config.toml
n_layer = 11
d_model = 256
n_experts = 8
experts_per_token = 2
d_expert = 128
d_shared_expert = 128
activation = "swiglu"
moe_layers = [2, 3, 4, 5, 6, 7, 8, 9, 10]
router_score = "softmax"
normalize_top_k = true
routed_scale = 1.5
balance_loss = 0.0117
balance_bias = false
router_bias = true
shared_expert_gate = true
init_std_router = 0.0334
lr_router = 0.000301
vocab_size = 26445
norm = "rmsnorm"
norm_eps = 1e-05
tie_embeddings = true
optimizer = "adamw"
lr = 0.00169
beta1 = 0.9
beta2 = 0.95
batch_tokens = [32768, 65536, 131072]
seq_len = 384
train_tokens = 337800000
steps = 4609
dataset = "wikipedia_en"
Below are experts of layer 7 (counted from 0) of a mixture-of-experts language model. Rows are named router (the router's row for the expert), gate (a neuron's input weights, with its number), up (a neuron's input weights, with its number), down (a neuron's output weights, with its number) and show model dimensions 128-159. Each number is 500 + 40 x the weight over its row's rms, rounded and kept within 0 to 999. Numbers have three digits each.
Before each expert's rows: "gets" lists some tokens that make up at least twice as much of what it gets as of all text. This comes from a sample of Wikipedia text that the model never trained on. Tokens count by the router's weight.

# expert 2
gets: " the", " a", " in", " to", ".\n\n", " his"
router:518515482553410523495533470498502451564486586516570474577492445510574473481412482556485460551506
gate0:526453476546482528544445487421507440433459421479470472486464507556449445490585522481552501504466
up0:456506502510527456585434557526485605582451493514489484489506524550480567535471520505525493547447
down0:514510565511494448449464460440528547568526538512468453481501444573433510536450504501415452539435
gate1:435445516546492571522503582484487525528528525513532481539547438524533484495502450488441480485521
up1:530540472512469441514473458530485543501510454512484477511556558510476553530513488442528558535435
down1:531455525550510517561527497514563497471498455480570504549514515579497539463523521499527558510488
gate2:531475500466468546561486520488579534495528482514516550587453585509508525538547430568561590486490
up2:540500589441502442550405556455505563502591476509530433517461493415508586505498489516445469521526
down2:480554513523535497440488435429522469491426589513502534501559596517480517485495442507497486492559
gate3:481560515493461529526515513474463438464565520471564508459523496507550525489586494473483536522470
up3:502529431431507484438467521536453460560506493485517466515486506538496458425461463503507516466531
down3:610537520495581518494441535427520493519525441535532487560497506495481493601450543578478468483508
gate4:480471519473519572478467486479525461493464474544460470535484523517412581533535484437483516500463
up4:535515503490516531512602514509481463549422511532483585576541479496483528490518520548537423451516
down4:507436484577433482478599505572540544610507470540461524456468494481490484492533472546542481544483
gate5:502508492497488462559534503559487500588460513486520507525490441444482513551459493502496498532522
up5:532490578454511583412521447486564452458501463449452619507469488488540545527554525560474536512507
down5:492537498543457515518472496498583469484505472470553452536428520537524554473530486421495475522506
gate6:443481463471545567499418525458487497546476459559543431448571455567525570584512470466444486494531
up6:466528465490420518564476445403533444541547507527429542516557445497437565548552491446461507475483
down6:481500449458528529509508482443483522550485493489492474532545540486486496527485521498452563521512
gate7:591544565471470596407524513521458405437435532474493460526482484463449452482530504589510589452524
up7:480482514501491525458512435489550509513560482532527462440467498511534505517482476534516508464472
down7:463493466528494513457458521496531515503477478537438579488508541469481461473512442541574470511530
gate8:478471478480535511531547463518474554521471493517490491497464509489557504498480514495523492450563
up8:488514468433522486518465544473531442491504496504469528539457475440472506494475491519542558509491
down8:533494526498449539451567486482530403526507471486494513505456531555500433461482502470546499529484
gate9:521502574437512452477423544536460528495390550487494512460494483502466464490519531554521511439499
up9:482495554439483476504553522497555395517484509571482488530526538450488535547547543449497501536498
down9:513511451481529504586517522524536448475495507547491504470503549493559429583494560524597450529521
gate10:505515492564479461518551440486438481532550528470556466544481546627477561475482503511517490502520
up10:491542527561519538513366514556507473508412450485469435516482464507571550585494485478518532451493
down10:506551495506495444523440471499522588494566469543452421476445512568527520500552498559472590518460
gate11:503467533472503497498418491457503436509470510493456460513445519437487438490552525520501528509550
up11:556468526494530539492512526515495517563519450541461497586426535474434455458472477465516521504593
down11:527433511439515487499543526493526543531435544515523586558452478514471480487450497498619514541479
gate12:498538539546430502581466512442484534472494518525455462478518507417510494529506458483544478551473
up12:499499420461524511539571433580539453455469499447522542548512512548452469544460507483479521434480
down12:427481505530458573548519543493499552526459499555433431492499421457506528471485531509518492496486

# expert 5
gets: " |", ".", "-", ",", "|", " of"
router:467504542473495494527552488499499441472552599419488525605512523481465509469509505497546501458459
gate0:509432508541498523531476535557516552490491467426508430541540506447532497483512495469499510506497
up0:456584553505496514451448573525506478496518491479496481406451478526467528506460607547486494487502
down0:524548466495482512517414570418521475499516476499477451420435554561417431482541474510508598445566
gate1:470532515456471478505559442437468510494524511447458508565527481475490477455465455559471511567513
up1:459526491544523477506430488442477531535476519507481471499493531467429515473495477479474529508415
down1:426494508457553465452481544481459475454418493539503501509529499512499426483480552484493494533521
gate2:520473538570478485521521518508484450499528501543459527426528459521525477438532550580504463457485
up2:514492566489561509507530555524496471453531505538541538474600466470472490484477563512474472567509
down2:492504484484566501494526454477543483522495527440474601438502531466434531539447477469448456482439
gate3:489475506510453572441508500503466465434528507491496575561556523501466489501566517502492545406475
up3:462487479470521504493525523486455512487396537466496478479473505516418506541482489424477514462485
down3:455484595525472550515486472509480545543541559461437483426507478502498528529457560481535558525483
gate4:490489462543526571476554575530430458494537499486496555529494503505530500391524522549490470502491
up4:472521541549437513532490460526468493540472505494607526458454457587517517518520449478506497434535
down4:452494470548473416488527415554539473471448479535565485584482482550523462466447464569527477498507
gate5:468471518543471573523479570511496501485527412484437580432439478471479516495535428526451559491435
up5:544465469509513535543461480577407508613536451396456529477471536456556520433548475461424551482514
down5:491555435593526522451502508495554433482484490495464497539515521497544541467551508469518513491440
gate6:500549528510493562481474459506519408568518558443490498534488510474491485453494524500457517514499
up6:476548489511534509466464490549494448517518521491482516449521472610493546542519500496505460529484
down6:572514452492441515500531499549566496518490517546516506508518607553476562474507483565444489508490
gate7:431521464473437518580461512514531509601536469527597524520602565516509492557474543493512481415544
up7:451530484510471532443560451495482478501497467546480523477521501472409437575468545505446482464464
down7:556467417489519507462494529555455483465559465573464438492444481477474479447458509521475556470537
gate8:550522452505487514488464564470512482451459508521528449536626522500517527492484545507484527554489
up8:494442524514518554506511487585440481587500528517517537547487463500599549438546472475550510487547
down8:534518536574510597495531498531543526550519511501554503516555490490505486442528502521546523442507
gate9:457539481488448540554519564538481419460491506561468551457536497466444489437464499530454562439502
up9:519484471510508425520547461449498588535542554480534439533491566513577513521546462471524491406512
down9:516521529468541499400460457527513549515484524509490557488511477541505540468509469502577532552470
gate10:496452515510450502506423524488522465536490509504532544521494539486426519512456480480501593461471
up10:534388521555496476536542513526545475549495547458499482528527466434465546481451459477469471539455
down10:451478466490544579512487465544475428512496485511589535547540535492427455557531474475494484465490
gate11:531533501436506515490477541532466447471551453481520480623499484494487448517514525577445615532484
up11:470476535522473498527506457495496470553525547541465499469519565545510520418522554472557512540498
down11:443526537444461527509461515547524481521510484582539448431491428466493521392585581474517424504539
gate12:504475459541533501484496489528493477491499511474419496532567537476518411495463505504516498504526
up12:496547536531466500546456480519539522461521511522468526488480492552486515404481520494532453495482
down12:554546526482486464518481427411493466535535473451510550439506547508524514455511477544479503463461

# expert 6
gets: " ", " (", "–", "200", "199", " B"
router:444469535456528601538559454565479478519520401515493535481517549546456470584475436556541479576454
gate0:436489477562495514487431473533520460402489501504508490425449506489521542551521464544488548516499
up0:489476520492514513465516492527502451464489448493469527438432552590501515551462457494495454519459
down0:570415523480488510528510494549494499491502488556523493449470486511516487535460513471512487421457
gate1:467484540516435525496515477552410529581527533471498498512511488431477535507524506532617480550583
up1:524419450487514499518461506471499511427533476469486453479415531472466529487540522475513518513485
down1:465497523500540528511524486489491460511476477592550571430508430465497557560496560481561539475560
gate2:559495453439474481459505442498411581529503575473476485526568512506444553452467508551471568547499
up2:463379409453411507474599573482524499451441507466463581525491484552527518407507493500525591503467
down2:492526471452489468481468463556461507571481484520479515576542415508513455492564500505527542494524
gate3:498488501498534563476531489511541576556522461505492445535530480442427562471490520509449418474520
up3:472419452463489489443487486486505507445459525527509509488484483526495475482498486478530500502517
down3:493561521498508519537514473503534519482487543481515509444502522540527602520520549508498552384512
gate4:440514458492559501552506482524531540566596459493476441519536530456550549485509487480468525463527
up4:466523572511512465495509455551492476470471512549456478471545519502500513457477481376502495557505
down4:485462501537521476480486568468530607435489490497574517450557464472555484487439450534489518427474
gate5:445522455543491546534518524415529500451479507444490567486556558453474530464510504498565486510484
up5:578452581541481536538472571484495538492592507469471548554536528505470596481501554463495489523585
down5:534506501507438528498509398557515492513467508528498426491514447522461538544524490482488511472504
gate6:439471508535473557576436492467501462515530546511526395527457533433448524542479477498456587517523
up6:454489500542528571542501427539503516462504467525471559501538457520542508536432478534501497522580
down6:510546452546542550485530521439552469500511572383487488575490382477501509500501449435528520512452
gate7:472510560478463522520510569548479500486545518511525551492565400479512518534469526543505512510452
up7:490528501523474454516429519502553449521494499505495459449553492540566477530443460506490433491464
down7:475451549539538512523518532593520531518466534499454544467497523534455517526437541490525524438500
gate8:553541443538487502464580444502495509523446430484478506486480521492471529519557521548497444549517
up8:471528493501507415550497540519488581433539525456481568434491565446562469457461481518525499519463
down8:538501518523474517500494567617425469480587462499502576550506539479557548526468495431442527486486
gate9:448500481507443513542494531441558545539481546515452437520523531532430580481528536548499433528483
up9:569490547519515453529487545565523487585508419522490508514501522536554519490496518495525490480588
down9:515462525517531512612464497510499483464497501519548482454508439540496409521501516478510588467500
gate10:516436465485466568574541470476507459505510497523568487525483468484482561505543510522492500566513
up10:467519513489492504487481465517563561529533527511415461541494485506439566427423550515507462485528
down10:506478541493612545487542440523438481475532503520522497501517538498496518514446532497446501521453
gate11:490504439587478612554482530520536419471526490472510499488514488504555454533379489583552522534475
up11:456502524493467548451493498499555485501510535505580477481503545491485493496384543492540539452468
down11:481490590407608485469451488428549585514490509538548564460541468427458455500503485478535473563418
gate12:466476506486591534442503530450518442498593579486474532532454561513511529490448446483503502486461
up12:469424522506518509460540502515501472481490564478517527553539517398508459520518461417490558493530
down12:512485554485454555552505559450541431480425468403513458427435489467465499500508442520464520503514

# expert 1
gets: ",", " and", " was", " |\n", " is", "\n"
router:445517482469525477545486467563514553498478434450522491492485501518542489472527609431537482472465
gate0:541489604558500528547438431456524502518476434468534469433436460543521553500475413452494488537539
up0:508626543488504486434467513495498530391535490546495472501526487514491573529502477445464520582516
down0:487454462502466466543556513481446476536510511466558454499513506557505517453507528516608542444454
gate1:457527482547532502402475485505505476463500458463467580519433490539468561466484507559435517479491
up1:550427539459462549560501508485542531504453555525521463504565456449484479502561454435502481498497
down1:559470513482491488473533531512497497489496516485465504496539484455479463512526505558429528518493
gate2:440454486496432574548509512564441503501517482445484590514525536482556514498508477548537560448501
up2:506462483480563495590512473535473426455505500414429533528480484529493529515512451509474582514429
down2:451494506449520520476482455479539436516461436505482557519425525533493552455450538494502488423513
gate3:448501482480529470613515447479509514586539468474487553560534475467518504559464564512458562520439
up3:518471527509476536475525529515442495515488525432515517534574498441561487503579556478436451518529
down3:478519581523510555460559498507493487472549477521426517463374530474482490555455442531400518481532
gate4:458495553478539553487448474556455597509430500571507484508511485460545529465507504498555486449500
up4:503554514416504533490470501483490462532561432482538591537418470509519498521520498492399465534425
down4:475528486504482437493512538531413512512490513509515450460488468505463473471559542497543552490493
gate5:485493486505454516491553514508460432536507548555466505496520548566467464444496556561515554497509
up5:491444487511442540444550504461584507460533490520577517471425519376447521480521503447493444460549
down5:517522527492563495467497555504577534521459490424468564536559505490512454512477496497489448487499
gate6:535503408506550523507439493590528502437498546492401507425523497519516494513455438490485527548526
up6:460493503565478460499541472501534465400519536430511534494490512475498507532566526444458493523574
down6:508510528458466513513474516507532496460545505534434523484569436490580429534458500552555590537461
gate7:559502450433545521537465545501540425574498481458424526452474510481507476549478471525506542392538
up7:561511460522480561512420480382565494541513457511509499483459455524526540492474497498556534553537
down7:476547430505534458521496469524490476556584468488467504450524483495448480555558509475522475447489
gate8:551528536530451472488480505479503450466462486417527521571502502492473522476492514497484501491504
up8:556532554608496500525509411486468463536500459574522483517487539501512491522501412491535540553501
down8:478485454519533563472497469453476555526511534488506488515493513537496540535532566498498490508496
gate9:474386528509527507566531563549461555514529603467564494495554489501604555510556484448452536472488
up9:484458482492568380437514493479564538481523509502521435485497548546461571455534510457527496505453
down9:478508534427560491488446510494492534545572479447471509464453497495445405529545508517510507439487
gate10:534524529439536571500472584466536519454540458546464577461416419494411519481609493505463454488572
up10:542553498537608480521505516492514541484465514526419475443495539553491510511520496486490517537411
down10:544489460488473481516566504510450495452493547500468524519508530550541533463402479460497471475420
gate11:497465476442506564504450513534495516545424520475464534433403460567444499540501547538488487485429
up11:494544518504497471465466464542515463476520514485555505517504481469553529418507519524526530475577
down11:527482454496535527505528529511569507482493422523501432533493504548514504504460449526510517503528
gate12:446485534544473467548419482440471496463572519482530462510588487491459456474549584450441477513557
up12:460575547496473480475472503496526487483497512576547462502510518575455549491475558476439463465529
down12:499398502512535500489504520554509520489450524468478524529465451468535549541533426423542490507467